config.yaml
num_hidden_layers: 11
hidden_size: 96
n_experts: 192
experts_per_token: 6
d_expert: 32
d_shared_expert: 0
hidden_act: "swiglu"
moe_layers: [0, 1, 2, 3, 4, 5, 6, 7, 8, 9, 10]
router_score: "softmax"
normalize_top_k: true
routed_scale: 2.5
balance_loss: 0.00388
balance_bias: false
router_cosine_scale: 20.0
init_std_router: 0.0144
lr_router: 0.00121
num_attention_heads: 4
num_key_value_heads: 1
head_dim: 32
vocab_size: 4096
norm: "rmsnorm"
norm_place: "pre"
norm_eps: 1e-05
positions: "rope"
rope_theta: 97200.0
rope_fraction: 0.5
qk_norm: false
attn_scale: 0.177
tie_word_embeddings: false
parallel_block: false
init: "normal"
init_std_qkv: 0.0509
init_std_o: 0.0441
init_std_up: 0.0509
init_std_down: 0.0
optimizer: "soap_variant"
learning_rate: 0.00423
beta1: 0.95
beta2: 0.95
weight_decay: 0.12
lr_head: 0.0195
max_grad_norm: 2.0
warmup_steps: 200
schedule: "cos"
final_lr_fraction: 0.0
batch_tokens: 131072
max_seq_len: 1024
doc_mask: true
train_tokens: 643000000
max_steps: 4906
dataset: "wikipedia_en"
Below are experts of layer 5 (counted from 0) of a mixture-of-experts language model. Rows are named router (the router's row for the expert), gate (a neuron's input weights, with its number), up (a neuron's input weights, with its number), down (a neuron's output weights, with its number) and show model dimensions 0-95. Each number is 200 + 30 x the weight over its row's rms, rounded and kept within 0 to 999.
Before each expert's rows: a language model's description of what the expert responds to. This comes from a sample of Wikipedia text that the model never trained on.

# expert 24
It responds to: Mid-word fragments and digits. Inner word pieces and digits inside numbers, like oder, societies, mollusc, 1943, $400,000, plus sentence-initial However.
router,250,195,234,229,202,191,206,151,218,232,231,212,207,188,237,234,235,141,185,181,206,185,249,188,168,245,212,222,227,229,199,190,181,214,172,208,134,233,209,166,189,209,157,240,158,154,167,199,173,146,147,190,237,231,211,192,166,199,238,180,195,221,246,202,211,169,180,200,173,164,198,173,193,154,126,178,184,180,201,239,212,234,242,217,159,171,247,217,178,169,213,170,203,238,169,161
gate2,212,215,173,145,260,186,236,181,164,221,191,196,186,176,211,172,181,227,236,156,181,198,174,196,195,247,189,195,194,195,175,223,197,201,237,149,186,265,240,114,234,237,227,218,182,187,165,175,198,180,179,226,214,202,160,260,223,191,155,206,143,201,169,154,141,198,191,201,241,183,182,204,224,214,234,254,167,184,214,218,184,138,190,172,258,185,221,202,215,156,203,209,192,203,164,211
up2,167,212,208,200,207,249,174,238,208,152,230,160,220,207,176,218,174,211,202,149,215,193,212,180,186,169,232,196,208,163,241,168,217,230,221,183,227,158,135,253,182,168,153,124,211,186,243,228,206,194,190,184,193,201,152,188,207,199,175,171,178,160,231,161,207,197,166,188,198,219,180,221,173,192,167,199,139,191,243,193,282,246,238,169,170,182,198,186,199,238,230,231,190,138,234,190
down2,233,175,175,193,150,252,185,201,212,204,259,203,219,164,237,148,189,192,183,174,275,256,248,155,234,237,189,209,229,203,185,210,146,194,198,201,206,206,182,178,236,230,142,197,166,159,202,194,228,175,214,226,227,177,140,224,195,222,279,168,237,168,233,164,226,223,201,226,204,259,203,174,191,204,175,189,195,218,207,207,204,184,170,226,197,261,234,179,204,197,207,213,179,254,186,200

# expert 54
It responds to: Somewhat and spaces. The at ending somewhat, spaces before numbers in dates or names, and syllables in foreign or Slavic names and words.
router,213,205,217,180,211,212,225,223,165,223,183,191,226,115,146,196,185,169,266,230,221,149,238,230,233,180,226,197,231,211,197,157,213,211,227,147,187,219,183,256,205,210,207,190,236,160,155,177,204,240,232,175,187,235,233,128,198,251,215,182,230,235,143,222,212,184,213,218,194,201,229,218,154,209,237,152,210,184,176,207,202,154,173,195,180,210,159,186,188,197,133,206,179,175,195,235
gate2,216,195,198,180,163,171,215,134,192,181,195,174,219,175,172,207,193,212,170,151,247,221,193,185,224,221,138,212,201,229,237,206,224,223,132,181,221,222,203,193,221,230,218,236,145,161,206,196,151,170,284,195,201,181,205,177,189,227,214,237,247,258,178,204,187,164,200,176,194,224,198,139,208,146,173,214,218,220,220,187,148,203,160,229,189,223,227,213,188,177,218,204,147,258,248,198
up2,215,184,209,173,223,244,212,176,216,185,236,153,194,203,163,270,223,157,228,196,209,166,225,215,253,165,238,179,242,188,223,159,195,185,258,198,195,209,172,179,151,115,226,163,201,221,216,197,177,201,199,197,152,160,223,175,215,219,229,162,169,226,244,190,183,220,183,230,193,196,225,152,186,175,175,172,231,224,189,173,215,175,158,219,196,187,240,147,188,155,202,143,149,161,194,215
down2,238,175,207,189,184,253,235,230,254,175,212,233,181,149,259,171,198,197,118,195,215,169,207,218,200,215,218,142,202,230,198,221,203,222,200,197,193,188,201,168,229,229,209,160,206,242,222,215,189,225,226,197,190,193,133,127,221,198,145,183,171,224,219,161,174,209,180,248,182,187,172,207,223,190,220,201,211,186,174,153,180,183,218,264,164,249,187,160,218,200,134,211,209,187,149,208

# expert 45
It responds to: Second syllable after consonant. Vowel-led second pieces after a single consonant start, as in c-ard, c-ore, m-aster-ing, l-atter, an-al-ysis.
router,272,221,219,232,195,179,248,234,213,215,192,240,226,201,223,208,182,186,208,169,228,201,260,220,174,178,205,119,220,212,189,278,235,150,198,176,176,158,207,220,255,207,212,169,186,172,173,154,219,222,213,257,225,215,214,234,224,226,217,183,214,222,219,180,217,208,180,221,192,140,157,180,195,174,156,182,216,177,214,177,245,217,218,264,166,175,152,214,200,187,161,196,193,209,238,195
gate2,182,186,238,142,165,198,195,218,200,142,168,201,229,161,168,190,116,160,153,226,212,232,186,162,159,208,185,220,222,205,208,228,171,183,154,227,269,232,213,244,222,220,182,179,190,209,206,144,233,210,164,170,161,176,235,176,210,219,163,222,206,162,222,215,185,178,159,219,221,191,211,265,190,201,225,204,171,177,184,205,219,243,198,181,147,239,191,199,183,235,196,180,232,268,215,194
up2,199,170,145,237,210,233,243,164,246,215,237,214,273,238,249,166,168,215,229,153,155,172,206,190,207,175,159,252,156,169,232,207,244,199,265,235,144,195,212,191,190,198,260,201,234,207,215,199,242,178,210,210,219,196,188,184,194,242,200,197,208,205,195,226,176,236,240,204,193,221,209,235,179,232,150,194,209,204,197,231,173,163,231,177,212,199,240,227,166,142,189,209,163,179,167,179
down2,216,179,234,201,238,196,208,212,235,269,177,238,194,117,176,193,115,199,171,254,184,184,159,216,230,266,190,173,210,209,186,247,180,195,162,203,196,179,220,261,220,221,151,166,183,205,185,202,224,193,214,225,213,215,177,167,187,144,171,186,150,184,205,197,173,219,214,212,203,226,254,192,211,221,221,197,178,196,191,242,192,172,183,190,212,173,227,249,183,212,233,231,205,197,281,226